Weights of a small mixture-of-experts language model, trained from scratch on English Wikipedia: 48 experts in each of 12 layers.
Below are experts of layer 8 (counted from 0) of a mixture-of-experts language model. Rows are named router (the router's row for the expert), gate (a neuron's input weights, with its number), up (a neuron's input weights, with its number), down (a neuron's output weights, with its number) and show model dimensions 0-255. Each number is 500 + 25 x the weight over its row's rms, rounded and kept within 0 to 999. Numbers have three digits each.
Before each expert's rows: a language model's description of what the expert responds to. This comes from a sample of Wikipedia text that the model never trained on.

# expert 11
Description: Verbs and function words in personal narrative and plot summaries, such as died of, found dead, married, returned, promises to.
router:496502542509449525522533496525462461500475514530512519544490527538534490507540470483473509500530513497496479503525510505454486470501524505476533530508489498551484488475472509482512446540487495510470525508480479471498529494508559464525477469528527465532519507467483509525527492511529524486479530550532501534501513481520520468473455505491518568510542527525531507515482495492524475464476509454476522519496477468528545533487549476467506518498498490475471542480472484468554456477545476473499524472534536513493521519499536481504538481511538515484495497486472460478517534494468517501535511496479475495469513511501505477515469500476526470535470491498521528512484508491494485530486518533460494479532466495527513533460525539472498466499532514483500508496498491497548478521522500
gate2:509502479464500538549482468514524516533500497470524499521502506461458503504543468449515463504469454486498509500502479519503504523478489454503471495527577476552526508466511476446510467471490462512503478499530539526498492474462469496540498528517495485514449493472484524438461571513512536502503509514493516501502516499507519466445475484500515534503475530488476525489562533505501487501506500509486526507492511527485492512523484542485518451522482490469503538466525485481523502495492508470505527467517475528493493476514516497537457513492497538470511487473523494444505515526519562523526492505521481552501531526541489489501464501506497490494469488536506529495482529532511516452494463486527496511526478507486509546481494486480520490518535523487512486477530475506524488451495525
up2:506471506483483498481516472477450513518479500474496493497512479502473505494448558550532504458510532471495490505522483479522522517496491507528462492503510541490459516523517522524474538460490499532454438534525566539485492474527494461465481519520490484507478540529479450545497503524507494474469495452469463459510505524560486501501449524498469488495515499476486538477487507479545475507537534466460514470532474498488504490509528470499470494525510499504471507514482470485524481539482511551497497488503507499530478527478506477507518493497525494470495474515486486517522502505503525470490513475499542514525518471487480487463474464510515536442552525479521474502496462496500493522474448458485456526468490511541481507501491511508520510487553480474508476485543511505474480478514480
down2:496529506477476508494513542502535445471474541536504526515512523491526504500498467443508504512526517516484506516483493531531536531550536500520553529528526505530510489506518516497498488513459472487533511510510496476470500490436455509479497493507483519496518507456521462454520481495479484472473489466532474527501481481481465519554515530499534544475530476512459478524497530514472492541515490503535503511490468546450502516510542492479537502544531509504492499551520505509539465514465514444528497522497500504509490491499528520514478504513487536524502468471480500485506486496483498483479514534459495520502446494532502444500531521472520498521523478498469492541509538528504478495544516508520495482482506492513504451550481511500498537530485432451543476501515495508476496482535501
gate3:518555510497495502516479455547548501520489482490510487467448468534457516489516486533509536501490468467530509486512526489504520560505472465523532499541508524496502489475510473424511492496441483504485474516491500471551530462480467477520474489497524497532508481498482452476527503499501527523505487479492507493524505491472488525480506494465529505506502510474470481526544514456471536510493521468504522479493491459535512450523505472507526463526504495501509466537526488504554484495514496487453456507510492468440457476496496501485448510500506503511496514495475500458492495528519537534518511482501498503497515529521507536490498517557512517517479495508533509501446483532529503499496513477520549498492506471492503487490487515553480500551506514492549467542547465470509528463484521
up3:509512512464510505470564558434498530505483486520487465521511527506500505486494476491527510494565498490460499498503494522470500505461510532450472519472440479500523499520475504515538559476516503517518563480480480513464473521502508515522485463473530476554501517531501503498520554541507564524511494494518492495529514498555487477482511479490490482511496501529510554483516516512524511509539514512481487521524510507508530488513493510524542490475481487452512536479469491509515516504510490526522513496510473492497491539506483533452526513519472499484489496539505528532491531483536513503491519537495508483502543493480506495445481492460484469514505551478507500464493506531502483546516450523431552456466522486487469550527508495496477475470516498528490511493495498514506490504511535
down3:513501506519506466517465486469487494511483520485508500495502554541522457483501497509456532470457500496478452464488503504521493475491518527547487461512485456509456463474500520510483492498475521484518483490475494513544522519504477510506519489524519492514518547524486520488526481512517474461526472558540487490508537476512519496545500504451515484539469523539467477497520509503496485479531466503512502474477469503515476479495527532493522487481513472502470522549476477506487560466481499493469511498511531475503482476480505480495487485516489509519477476489472498490472480498465508472514451465504550461533492521525507480520538527532442512515497447481511519501484443461537505479499502510511483524485493542528501519474463484473527585432491471467513508477506459537463501512486493
gate4:526559509484524503514453498519481523550456515536482488517479542503511486482507473500495502488494448466506514510482536489481486463473471465490456519535512477467505523487550506504513506487463486531446486501509531515536478484532509535471513492488449488515479506560463476513503505505481490483510486494472514556477500515520540448498535530455474475503504511492473475517548557508495501479494540494509520509539494561495505500480530531504484485514490499512530512487552501521536508564477484469485490490473480539461503516505479525483491512511547465514509473479495493476514516478485525529501529540502509510479474525511500509493501520532494478494485468510577539474499472520503506504502510490482548482510479513481436542472522506489514546489512508538533486487483465516475533503504481
up4:501501488494518527445522479507471494500467534527454478531506493464514475513570490483495488522514507465498489512483475524486491457488522512505495514491497500451488529544505523538493466536491482512481513509532503493526475483527488498531527574438530475480479516493537505506486529479517500542477474470494496527481512477499491498502500529476449496509456473523453485496475505512469551467536499500486484546489479518442489468497528490462502526538524519496511468457505498541510502531473467527474495510508498481455460509488489537519477515517488541514545486481547478467534498537484488508475512511478520508485502535505492492542524490533500473469483477490557515466511482534515480495499511521544511501488467480498526492524504457525496490489528505516536494478552501535552518522483454
down4:552509471511483511527482498533508479543525432508532468491459508479508527472494521547494493494521508520565525542539519479463517521465512537526459527493501502518518496466485557462476504506473514510481491491481501506455508483471516484477520501494472543500514507498489475452485501471491469536484494470486513520500547524467542460528475506490548501447498522514507478510506501509514543515502487478553509516470471493501478470507491473541527517534490477534471504477477481458500502461484478525513501480538540520470515497498511510493492456494500503490500481466504506457480487504508517474481453504502514458557549495494517508494474534491520506496467472470541481527503526495489466487447520498454505466555505512470518521529511517454475530512520476511500487505476506524469549506514515
gate5:494488509536505514504495511500477530494461501491473494518534463532514515485471507512522502501490484469502523470463534508470538460506505496478466496502464488487476529522521528510494527516517466497495488506525501545476475502502518492472482535509468482481548525499527469558555524482535475471527468502520514457518519508533507495470516524492505517494482477473493533471469521473528475466526529477512505519524496458509505520488525507510518557529554503549504521501508510502561519494468422511466525507492503486539512500498555532485553487469508482511480485499484512521514504494485523461522515458515519545505457504451470487468517482471449513472508503518476501568515480422490497471521491498478454486488484487489485501491484487478493531441468523516517511462475488514490464502489495
up5:497553488502500515513470494519526448500482532439526471492495573489509484515492454519503497513507500473473506483489479483497443479497503506506495509512522508456504526484507483468473436505463511512462511502506498503495506466513475485490481476468496445513501489548460526480461494467498525516493532498491471526524519496464463482577482497523486533503484468501496533471490551534527514543497499501540481516465481528507513513447540490480536516491515506433462467491504496514492485520487465415476521470503494493464475503488489539537520518484523523489513453506537477487485559499484514503517500512478523498467486526562470521531491510513538474494487509513485481489479513473482497515523522518534541499466514499491490522469464483494521463519495510486510474505488509516498526503541499
down5:521521503568481487497502504503537469439501553506561508504489503489528482501485495514491486532509504492512546528482493466515494504451478501448465476523495526484501515549488532493494465510496518510504525465534510482509491472516514535485519496535486478522526527509506530514505514505495519489473459510502517476494510509539517499549522541508492516495436459514504501465518473476537502474489515491500489495445529538547504503502538498569544479504514511517479460533500509499516509483496476483455504443506554480505502531489480497462498537516509444523477480462512483452506510482519504459506481516543531476474467492485500494495520523491539505507476530502541475507535442521532463500506510470493446527488488524479512442505537459495529526492490481491487509516484491475496517505541487
gate6:481508490525538457452522509509509528514515475526476514467522547531504554481449493525528480495495488495508510507524484524509496470480489514542479554496531455491464518533524493472489514484482508500471527500497496523497450551494499504509513542533504501533462543498532524545553487516516476476497508506517497482528527481505485513541520474484478498524523488482514481467494536492488489487454529482506522468585507500493464474506538527469493547515507499485513496521480513501515533520507522531512462498469494486537484514484551492484512519513515500499445487502472482558502443509559505491512506501508528481546517492516497488475488498517499537458497462514499442512513498520476494536484523469479560485487491548510465467496544497533491526520515506524494549462506470495503522497481497
up6:462530478491561449507521531526527528488530523500539481515519498479512488481501504504482532507504557526492559514489514485486461494495504500431493538490487408494499511496504556496502497493517489504446570490488466518491516475478488509527533549522565534504457512477535495499481487488480537488492492496470485488486529539523501505502493492523516495505489476494547507510521488478520465466509502486455485458496470519493496514447544516513485529496510497508506513532481509480487532499557491512517471509514517506520503539516528517515480501567493485475480509508487490508425489447540508486518543528493499479503495496505474472491437435501503508503494512503494541509497504494456493471490508488540492496499513523510481488490509491535482475494519506487498502527517517458486536508539508
down6:505528453509540507507469493487506485510464467515550499530534529495500496457516493489493496472440505484493458471480481501483535497445520505503475455497502532519489457522488507517515491499514485527522474499546504475538475483517509476499508522466510480451495500422494493515461504521573450480524490496475469454499501533532502472505511499483455522509489505505531459517477523516472514499480521534511519503507505504496473490489535531520472512484513521450504511521504509512483515477496463534469529514511501504507492491512511548476499532507444529538467452470461478499525503547527499541509476504461510519538478494494505499505513536495490472482491535522504499532539546490531495492550534526510506460506488493476531453512507500470482498494550540538499500485471508514495498570466494
gate7:457514515515453499549490506461498508511475511497498487520510520515528539493521497542480448463470493486484541504535506446515468490524504494531542490492469466486524511497495514554551505511485517502499508494469508471469531478464504522510523499523481546514541496507473524512565539486480491445494515515510532508489491497459496477544548521503560453476488522507504525535540482493527507463495469522523504510474531467498476498547503495528534491490485482512528478514502510483472484500547472479553502505499508487501509529500517527496511538527525521531516448508552513506515482458475522476547471533521494519532515507501488478489501499538545455501478509497487488481498480496506520531534524549489503531506506491468479476494513504519514535499465512453486461487446550483504501457502507
up7:470492508555441518532498508446494483515502506521497506459523478521504540487510498506488453502515471456498510430497490466487499571534510460517509522530473485519500533480481479527556540520482504464465507517477509477480500493467464548488520484472515524515519519526500504483525542470516529466447518499513552489468487471454488500538482492490528488502508537479484482518535504505501574472539530550498507494525499495564501500494523512502470486505508521459554481484510542488497505485526497501481497507489508490498481502490520528478518547496509516496524452481518558508524488510494507478511463478517512523510526491529487551487497536497530509535511516516475511491517470494488510511523516517474468471464539515480478473489539523559498501500484471459478489514484489503499510523481473
down7:458510499481511504515523464489496491508474496490502499510512472498497510478488529486504503519520495461456433512532528523490546513514528488505468507466530496495521515480496464465467521426484462532489481521484517546529493464507495465492519541550510509441516477448486519506478537536505536516491504526484468478561512486478487511498503494526446518489504503461479488502483461487495493511509471504471468519511496440483476497495525509505458503474532507473499483467498518516481528486502496470480486498451513497527474491487485524470506512467466538512516477522516497496469487534525521489530492457475499531457506480486547536504472522483473512483510499482533474501539472492478522493523495535475483471516523508503485468536541533533482489542528514559535460509566530482489478492448492
gate8:509500530515484515514469531516483468456519514542468509507511503477532487461518494505479465462515466516525530515497540483470479469480513467521495517493532497483496482522473492522538477499481530502542478460551442518477495499495518487505519502468525510472548482457482522523504513509557486494458509475539492470519482493466519477493467494477538510514482492502530513510484497487533562513501459501471486521487492483519511494537499467516477491529438508498505516483501493516474462452497485486478543529502535543499508522543533557468520513537450506484523477499526512508510508534463460477534459520477464494539530509504537497479525483477533536483456546526486504491484481500532536524522489531504503507524489469499539500502509522478436466466526472483505509497515489497550514500474506
up8:527492553511520503494523503520473484463487508491483510488478519491512502473503516469482479471501500521515481510501526480484501505494478509466480508467542497501513512531506502515517521497499470539493494452527518507484498456506519486563505517516524515497503486499498538494482501495549494468457523496507486460511489497542525464470443526493487539578483463518545537486468542479481530533481471504496498513477464485514518468535506488501449493532494492493540517493473504533512482476488506494481520553508512530521512513528514508479529502520468499462529481489485492487489551510494443445523513510499463526505501493471498531476513491465545505492510481511465498507501465500491509494513500534490471544517478473493565465516505481448453499468575505540518554543514500461525521456542479
down8:505527529509462491499489472473517476479523495501481521504510549516540491506467463484463492481489483528525471492452502532489506522479522455511482497465516502505494494503516468466533468526508503525509481456499503460522571450491481496512541525499493528494492506504478545519481510524530502501490486479530494457550490514501552472496471571470517507512463474475524487500509487540501516471483472529516515490493517512519510500562488493520474501563477515480548473481510475465502463474495503497523526482484524538473477502533489533499531525490452468456534475462515501492519510514482524503493493497491435513508551543521535513463479532518514477462530486531456519522526478517524476480501515515504478497511507522452524505477523492482462491476493459530497487469554482499471469486503496
gate9:457523527556518473526536511505501538563498507507470516470540530569456516499478530509501521506502503509466487523510554494477497491452510485477521509457554493511521512507543484495496512532512468493527515481508482484429497478501506504512529539487519472467487449552505544466489550524535496528494538491512463490499521520498496498526524433478498497570439485497488487498511518520478474501485476511534481472441535501479496463515457522481498493532496499498510534502517509496524494485461487523496479540501514467500502561506486493510468513537515492466498498504530452507470522557488496491511484473482493519490514499498499515552478492491504547491516493495485514491491497542510490474497456489502524484533515508469467456521502479523495492503529508495529519476496499526504483509508525
up9:520521493514483481532516491493532484502513505492512456484506487456502511529543508462520491479511513469480532472486519498510546517529525499530495486486460463505506496533474536512481484460500492523481520537501475488540480500513461490511480452534521533530502539464495467475509454481489491462461475482484529520500481511449475529511478496520479509459513559502518482482486467485503557456501529525466534525525485478509495493525486505519523494463519525475440462499492483513443479486501526489509540508479459536498448480525576535499534517511434537503524501528502531508494506472523510513482473466495505499498543462498471472499542468531487510505511509529491484493508489476463497532500509498513520508509506480530531537490506521515427518506460492497484503491512468484503511476449526
down9:474519484528536473443552471488490542524509513468458474484511476497517529485486472568506529507464481493479468511515471502499443496552493530497513492488525511456472494488495511475494486492452469466509484500518519507525510499518524488511511517534463490503521503532479526490492525491490532516505453515488483515525541467510466546477438506471519513506504512534455484493463520490480548523504530505491490462489512509531476506496480477477522512525526502509578505470545495479522492524506481489504527538514455510486495523532515516504501493454513473507489514516511514486514495479485541512505490491495548486469493494522519531491455527466518514456498519502498534517496501486479500509549493491548450530468515523527512478496480512445543466540519492502554477522516490492468469489555529
gate10:489500507478492503477500506522510499510480503457515495544474532513466523484508493472495480451522474471540488485498443448477505541481495486476461495518507472510503530542542513498508488474472541505483479502445469463534529493484470466470459453490512495557484529479523456493526499505487507491527455503508458596505501522539498464470509465519502480479516475540505474546463505500519508502497519501464532496502473504520559506473490516489525526488500494479481492518529487482503506506503468479476534449462503477483502477498482496480548527468490507467494513484531469517520507490513542526479484539480462447492517515485519461459474539507471500488509500525520510512495514500498528549501555522460514478534466503545502502489517506480522491517470503528520538497496489535497525515526510
up10:544470519481494462528481474517564484512503534517433477506498505514516478515519486506516513534511484498508499498473536501496520511471545515496513532438564460524504473523497472489531508518489536495525535467497497508470464503488489499456519483470503516474521511510535496503472496530469528504494506475511526507470513505470486491503572493470546470470492516495552533519527534492495485536507488467531524526472534535477515522500509506525535507468487493505504513527520518499483441520543512523473517502488528540486479498504530518541464484524467522504525545525514470460465481467495524538488454514470512526529502506527512525506508509472514483511522552513495509489486503541508519499519481489530499486532524449514489478524516520475461470468527482486449530540470541503462480502473511
down10:482505512485511520508499483524498537519530499523542492521469487504538471532543487509502501542515504486514484518491539500491509486489488500472451510527456483476556497483525504471483483504484483510482469530504481516479513488459517442459544514511495502511511498489483491517537473489502482489529465539498515455475529464548486499528520489457460513462500468481517498497486467497508494504521487543508453531564469479488506576483509554499521516547515518509498481491515480499462497505431472504478514488469521484502498474514505511544489483526534526496473475458484510441543502440505461524506509516456498544487513509484509537475503539469505461459506497504473477452458493496504523492527502515489518492485498515435484511507513533523505467455525512483512505491513529498516500545501522
gate11:484491531490522506518508486482419509493464501483483513491534503477515522512515468517482513509526509472498520470483500486495538518448476508465501490533504498501477491513467459489495542530471474526500491486490495511541492512539520497474495531459455480484540517499504524447506472499510513528451510548487512517493470532500499464537553513520528487516512508514470471541541501527494496477511532486474525529453529484485519485487496488525525527512494526509462458509499501472516503488519487474494507496496506498429475507496513463561496533481514495484476492470502508505491486501444502496529553466475502459496507513492491475460488541452448524528476530501565535501460535492477476522482460519473580482463466474469482502486512497488505518490528505488527500482505501456489526531488492
up11:513510520501478498509495542519542495466506533533504481514472517494536476505519523472493524486485529506453481498478490518523464483527511487584523552485501464470524520475531492516521481478535511479523519492521484506454507490447488503541543487521560501478471450512486458505489500486486525481527533500513447454487505485486536513478482469518455514495503490496545531480467496504445512500518447505540450483535468507503457516478503517452504505529473516520529523496506499522493480487467496508518500495485509493509513494493510539451528503505495478552495522528493486498485533485554489505482475518541508532516507509517496515545516453526532451483499474490481465506506465483510506482528545481523432544517529520527504501547498522527507484513503473525477488500468528503502475486487508
down11:487488478471499508515498476502511521499500504493469490441516502501515486520547536498547552547487471527516534452521510534483521485497500476436523484542500502506517498505425459505535523511493512484523513530496500532531517474460464493493542495507529522486487524481479472464513477518503508540510465533529488507503459482477459514447526513491494481467517495516533493546537513572463489473527479526524415501490527489507507499505497514466507500529489501498481484456491475468489459540525457492536470530509507472485506502489491508480514477536485536514506528515490506482498497489518478534504560459559467503504499471489503500501476519489471470500491498489509510491463511514476539488497486483520523466469496513513518494461473507478483479461500459495510497544537477490525486545518483
gate12:496471505486525479485495530515501514497498487485471450546464519533517517505481563499510477452500487460517482513504506499436492493460500517513475479494521495499528471483473550521498510486482493540510486500482486480515508524506532508516465529513510511533520519518513534562491514535547498474570492521502497465528509460561527471475498463485482502480509494519501544486492497501492534481445517559489522472512474473504494509524512486482461472540489507524509551499489525462466518511544484471455513513512467554503495518480537530507492510488553522485512523468515483498494521548477494478529528483513513505500498532473517524473484479552470488470479490507519477480503421512501488508466473486456519519518473525479483509480486477516537451522512497524502531540514497514463510498498503
up12:469489520481467489513536451453488512491501497464519532516510530496524532499518533490481475486472491452494469505527506519503529514473493482507492499499522503515464514498510518538474522515482496504531507549508526486452424553521527510470489501494456492466455467477533494524552472537541477519505500453544536476501488498497537506439485487473468498507475511544496501493518483494492466482463512520511488512490478542466495489476515499497500492462513504515511514503525458451496494474495460509475497504526495521489497491502486471498499485498532531471523489547504497477512524525484461526544484497467505463555564509468514491556509472464474515492522496520509495518531465465531487540532512512482541511476522509537474459518517485483502484450468482539490505459516459522517499523513510
down12:533520509473477494517513546489510458509480527515508490515512510514487492521513484478509476491525493541476510529444512497496480511510527525501505536497497462514512483494509533523534526536482490507470499509532444509476543516485488508531501472489509531537502513507518531550544555454484546489559523512523517502482535469486537470526525453512502464525481532471495532522482524516511489481480475499548491503467503514502493536495452497525521509509497478516522466525437511553492489518509542511509520510520471511509515575474520472555497503506519490502551529507497489525440481501487539504489529506552525502519532515498479475523511478535475475525522518513471489449535491539495507486462484477514528507525526516507472532463482472524479537503495525502486536499487501535475517464507537
gate13:523515506508532443497469491521485487511484541481476478538499501497502494510553490496486527494453500505484525442503493477517454469525470516533483517528514501476499470531513473510514464536527468522528493501531497527504510501501483512510521515535501509490518530451463470506564515507513496501512489509495473507518437534530481539555506503513489491502502525504437492490469530539460509507513488507499463519524537486536480485495489545510494498476511514493464427543509502488500461511512551482495470532487481540484467499508514523487514518466476489483482477518532471498482503489531503517520516516504509518543482538460505484537503532505530528474514424497456532497473523488519500469513435469509514452486458521481488491487513505477514524482511503480489465534465504524486438508489484
up13:516490459501512483505498490527499510504519494494518484497478568535499495500526519488487522504478456506547496529473513494517454481535456467469501522543484532482515478521490524505525481517509471512513505521520526475542485488522514502491461496507530465506485484506462471520485510507521548522536511522523464478525498472533521468541444493467511512493480526522473547434481519474482476473513535492506524523532491514498483499492497494575509477486487558501527488552518512517516481544472525462502494516512493522459498479475495511467502488544512444536470516451474487450489470494476502491553502513497492477527536512469486528498515513494506496461472503463529555483467517513520492515528492496492529447457494515483459535452491488510524495505503528468512476508477483539476476506525486
down13:530450460498509498523534482524476517505498528491504520481489523470489517443504496517511493519485518516506567525525531486496502508536538473528483494509452508533487511467526504525526522524521488566521521489449514462472490496494491519523480525442494510478484494478491510489517465527525480495476520501442523513496515508506488491482519498480488486514565489482487502473509465514479530504516534518520501471506485512451505510501464526517468537556538502481555516479505480505520519489535497562483450532462523511507511490506468535490467532532499536477520515499505494554531502557484526504528470488509479535546484501527469501498502552536472510468502482455509472502519526530483530470514507477480482429530503500491501532506557502501482476467485480499469512489515502513521486513479511
gate14:443521512489492510479514479521508505496514467511508509527466517496428520476522497503513481538480476525493561483492507507480482501462489505482494454483490501485487487508543489517502503496527524501502524521493515473506523506498462426512507512503493524506491493451469491492479470541519481510545479525512483474503531426479481534506499460475493493524510502526496508488531530510533487487496504475537481511547494506450450534486510546512459514500486530458486520479499501473512509536529492477495488515467455510471491497481463524471476534487515517555469453565532478472541471492516494491531453517513511490483517517484529468530504550513480481503533529532488468459529517457507533478561514498484487511518483530493461503492524521522461554502508471491474483473484503469498492529508520
up14:474516491527451500483508498508474508489485487498509496547499503465465454478470517518532497513489481495471554490463514526474499482475505507505513496484463501528477505521521509544485487480501516512522493553484528503504522511538504476508501510469516544493486510468495501494485448534499462545523504493527477504505529494511490478472472498507505478498530479556507531495471504462504445526479547515502472516552483500472454540491538522483507508514500492462506553488431513513491549532483501478488520516483475539486488417511444474477502504462488527529464495530496489507554506517523501462496470519554505460486485498516521493562501524497517495472542505504507471495464552523528468476494478525509479536548464487502469494521505482509487518485541472503476508499522513485499541523479526
down14:506521480540539523465504480436507532510475512531507525481503512496520510474499539529484479525470460465453491489461524495535501484490448501548483505491498447517499478488524467500534490479490522481488515497502507548504508455502517526509489478502485498552491516493504477498487535525528514490522557480470469489521480523463522501451530493525482475479529515502503466485532475553499473531513480521486541521551496504527516490498459520539467494466449532499509489480489510496495509469475522532514456510521509482512525504545516475483491508491489538494475534449515548524480502516466495501494532503526480514485472491487461497461502458491500497480505493565490517515464497497506437466450490547479528532475518475488489528528495544518469490510535488479508531498530522530488504489546495
gate15:522484481509512493543524499466477543479534501543530525526508490473513515509456503534548496502489518531483496530493518500482535501509503488506498510430519481501525491540545490540520489527480489536514499501466538523464463493453508481501461531511487461474475535478533496473522498470527480492491554521480493473508542507504524497499454467497467511497533540478526483504443551463536486471489521492478521483516496534512498485485560504525460495518480462529469507498481506496485514494492489518514514482493480524533463529518530473499533500576467476471460473523509477512455530494509481485518458465482457507490459513475498520520498505473520490484548488501488499484496518475476527479491505469455498467486525509512474499485515487501451531481490460503459488518488478523498455473494460
up15:486485497487502491489510508496494455493490492491484504498508486531459486520538502519479479497529506460492481512459454447483496523501474480500488487538505544488519481521469487512511561494521503497501461479560506458523498499522514504509512470464486512533520488521495533576485466550482498536506509512456486483515489489473501503515532475521515478481524501529494597532500526486491526521473506518508457517499487458528449501489498481457537515467515532494551523480493522521489483488529464516463477493515474469491488450441509524509491491448534470506499532520480484506536490480485459510473482502483559485532535523487534507516514491536503511523465513474462502482513466512509542491484532506518484542503466493475532510529488508520516470479460515516503501475542480482484491468520535
down15:511486468537493518536531508509489463520509544448499444449508527533509546476540512483497486534528457515523507534504509458504495472530502480528513540516510511510496540499463496525496485485494540479483529493490523494494562505546494506504495487481525500505472472485509510489507487496464477471499488469490490473499462514500481511482510512463500489474505507551521508514507459475496497544464464492486509508492465484529480518513476472443450498502480483553496482448512486466482477471516487535502477514519507472517507506494501511454525466490495516482474526514456483557510505502507474476470519513467497535484513499490466461477489455499463515562488473502522465504528511487494433549505477475511478509528510534532488473489520563527516515455471453495488512489498518512520498485461538
gate16:491485496495506512541516537495510516554538447499506477509454528545477507515520514495515462456509536490507499510485436516523530503496499514513505500531516494498522505485508501505518518504493481496481492511470513473468469535537495491483489473484531458513494508544500502493518502529526468505532440490463544469539472459500518473512514479477532491475510503441513515523526523538477510486534475512479511494459511561547528503510500531506495489520497496539486517520535510505517526546497491495513503497501511505457489526531523535509528469519499471495466485496518544484533509448513522509499501496455465464513505531508477538510450523535549495496450490495516480467512499539546481527509524495454506490468521503519486472524530515482518524494468508499480435481518526574503503528502446
up16:502520533490493436482504527498534463518448486492477531517513499505525521530498475531496418539542508544525518506539487511523493524481495498537463501468507470525496508507559482494507519490516499476522483466450483523476494466523479539519512488535495533469496462505478528509526534500498458464489524490482464490504508477559522509535505502514496530517481455450495540490493493462522501480447468510508496499547481503500511485536478515528476524491471453530491474501506515501464471533504494473505520513506465532480558481555505502493506506487496492479504477495500490487472465442521531484526505486506494476505471463538524479501513480539504486478531466521487448522507525504478486475457493484450504482488471533450498495521497505461490541498500486512538489512497507507517474513504451
down16:496476500454505522576470523486507517495469496526476508477531492507487475510504531515511496479464526499492476497463538514515521462554507476497514491536493517514484501502485528474525511475488526493514528522551541498529496517518471481434445473487504515545483466507486507531468477480431522477523502487500500566515498517427499500528481495522494477486540494492522487495527453486513511480531489492516454450494496478537514532489519488456545525476474510476496510499493477518505496461470569551516482520522478506515481468511490536492522484483505499532531541509526457485479474529511473518535493463514497522518516496509457528475526493540483504483521512456521520480513481526495549521522518521480478484522474495508502523519526527468491467523515480462531474490496452508489491517494498
gate17:529468502503504498503487471495496482540491480449479485529536523508540472521483489507487478486492461498482523520513492512487488483481481513515465525506550480483551517499454487527573482499499481497512486475490500483523430499515488485466534464503484462482528447509474576491497485514491523497497451498449537497500500488504505458498524529530489496512492498488507498577548492478490490479543512537486530473496508553511538489471502486480488518492485492501480495552504485499490479531540511522526523443499469505519505509509494449461468484524538478490490485484474489481497522519477492446452499493483476460485496498477515485514531487494519518476449495544554538504463500507503486503448517472508507458476432508504501475528528502500506514493496539498497544510502476484519507521490480
up17:509454476517521503487486493513519516494487444497508522530495513513530483534504485494511486464482475478507487508541463494460490486491479521510465486506515505500528513524468521529539486511483504483489455493484528477533451529508491505457515463511506439458516475524484537504477511482487526479482474496478533475510493446552502449468478520520475525486514522496515528562514485483545474490526511552461517463516487541500534522498545465537458507484504507467494512543479500502490507517500477505497538448524507524475510480470509470488528467503511472513482482486500495479497516476458486469457543489476468450440499529478501507485526503490481497481469527524536546488510530519492466528454517490464514467493500495474461514482504480486499548485500514474477541432522505522517506516522484
down17:519526489491520484466519539515470490488508537479505500441436511540500484469503548509520513497498475542507493502460492527516515523493482490540463488466511551495479501487519504501453495475507499455473479503491515455488489519510496559478451519466498507483528491542514461489510475493500479471513495530474490494478527541490520517485478472523507501506518532443514506509460463474460508507514487456533510498454504461496503482523477472525525490529478493493510528464496502495498511483463509471472495517436488509507490520552478507518452459465530517527511481482435497474544502544481523543525478544524515514507494509522532496528474495478489502541561508484501507502517483527538480485480470504522465471511499511479539474520489547506494484523456524478502479485527510514525483456524519
gate18:513474518537492530506492483465490480482502473511509451469465513484499490490477542530497492478481527491484500500488530510451507514502504512529511504498527480503493476466452504512516506467529500523466501545543484509503491502472537512513478491506503509500531539490472496486430467494482437512491504475468501522481483484521485514519523532525508498556547497478482524522490501512507525526513509528502515515504481495506478482451480464456471493507464495522509488475448498535479498510503471488480514524514469533513511511537515491538509479527556494504548518485509443511485471544494491457467478465455548515510443508476528499499512505481450532473496487497471471513458504489498460524491463483528485519579457479488531530468519509546522496519497496545486500548529483476498515485477549
up18:524488497515499553533525506466521490498514475510518506458465485477509493521516538491493500540515501469505522504480490463500478525533552491497493482521478488537539519432498488520519491514527470517462490540507516500487503499500486510502493475489529509485533536510497513469502491531422450491470477510471487568506497495486494503492517469497522529500549496497502500525505529515469537486559505548521523459501501501480497519491486460473482500513525526492487483504497534565516478483476428513508475504502514475509543485538520524499466510516522542516544521483508517533537518531473495474471458489466522486492501519470522485479481530469470505486480513483535494450468473535528483536524456544472524506502493492508529525499489525537525449505487484474486506520519471531466501547518536
down18:535549514495473513495492504524547506476491481530531512489548510458484500491494502479530516497509487498480494532550485531554501516476503493477503496573475509474515523501504451510468501493522479516491508519454516454517468509556511455478511505516475512517526470512515548447473524501539469494422486491516482490456498489513491522458510495517498477526477547489479475495532472504493544530527479519498509513503540525505485516478484471508512512530508484512476504479531504507476491493480517546486528481477516501467485506488518511469485577516518500497492522489559505525443522514507519485504534497505563544495509537504470508436503472497504472494487496509502472522508470528543484445487487500427487516468503482496504523527529495494498491478513520527489490501447484517493490539498511
gate19:520471507527477499481460516509520503506493533539465503503484482495477473439489444494447521500505537490501513495526487499504519482490517471494491527512517512500483509495521450477489447505521510488519485483478485508500466535497475503478507449483478450506508460480509478510497507504498501485543467479499495503544512521502478508472537483511489447513531498473471485459493475462528485508487464516509500521521488496502458479437477528471498469497534540499493505508452487474507490508487536517536498513461550504518525516460501488532482517506501501469487513512473500518473504486529506486541508512471500522538503527508529503474453496483482514526455477540543519484538484426554554502510526493502488524484477467508501495548469490511470456547492511458517501478485503469465478442463440
up19:498491517495501488473458513533510481495500523534489499504491502543468480446485438483490481494535547535471535563552490495535507474495466441479518501517521529531501532512519477514540465517533509498526469480482497495519503524490494494476485475484452471552526465504502501549502528516517496507543467486512499506529499465475468490487546483474508488475496507496473491474491488464510467538496490533493510496523531521478519473458494493530499444505503534501508530522444452487503486525479536547534500517485518486492512501500501469488463493508507490491458495514491515498493496509502522507556521513485489498508534523488548515475472495477488502520449526546560514466530485466560494501446563484492512514490485467463493499499481499506503486523490496474533500487519508528489467476474455
down19:486533527498519454484470509458474533530485460526474488512495460521529464543505538484513496480528509558513553506530497497500518514473508496508535545480507514495485474485527519482491474510545508495498538505504503530539505504476521525459507493516562551487455465508486471499493466521485482489520540466475457544483444518546521486521500524577494483461528495518503501498464511508451461518540482524500497486498556475496521484515477535540489476522577518495473516510479522505474495507481487497533511530488480455513522479534486501494478489476520503524481502491496532517524457502489472483512528484487496489514510511517534499468473504519434551533508477481518520484494501499513492497464494488503537472515476519483490462521505527493505477507491470495499488536498513546514534460485510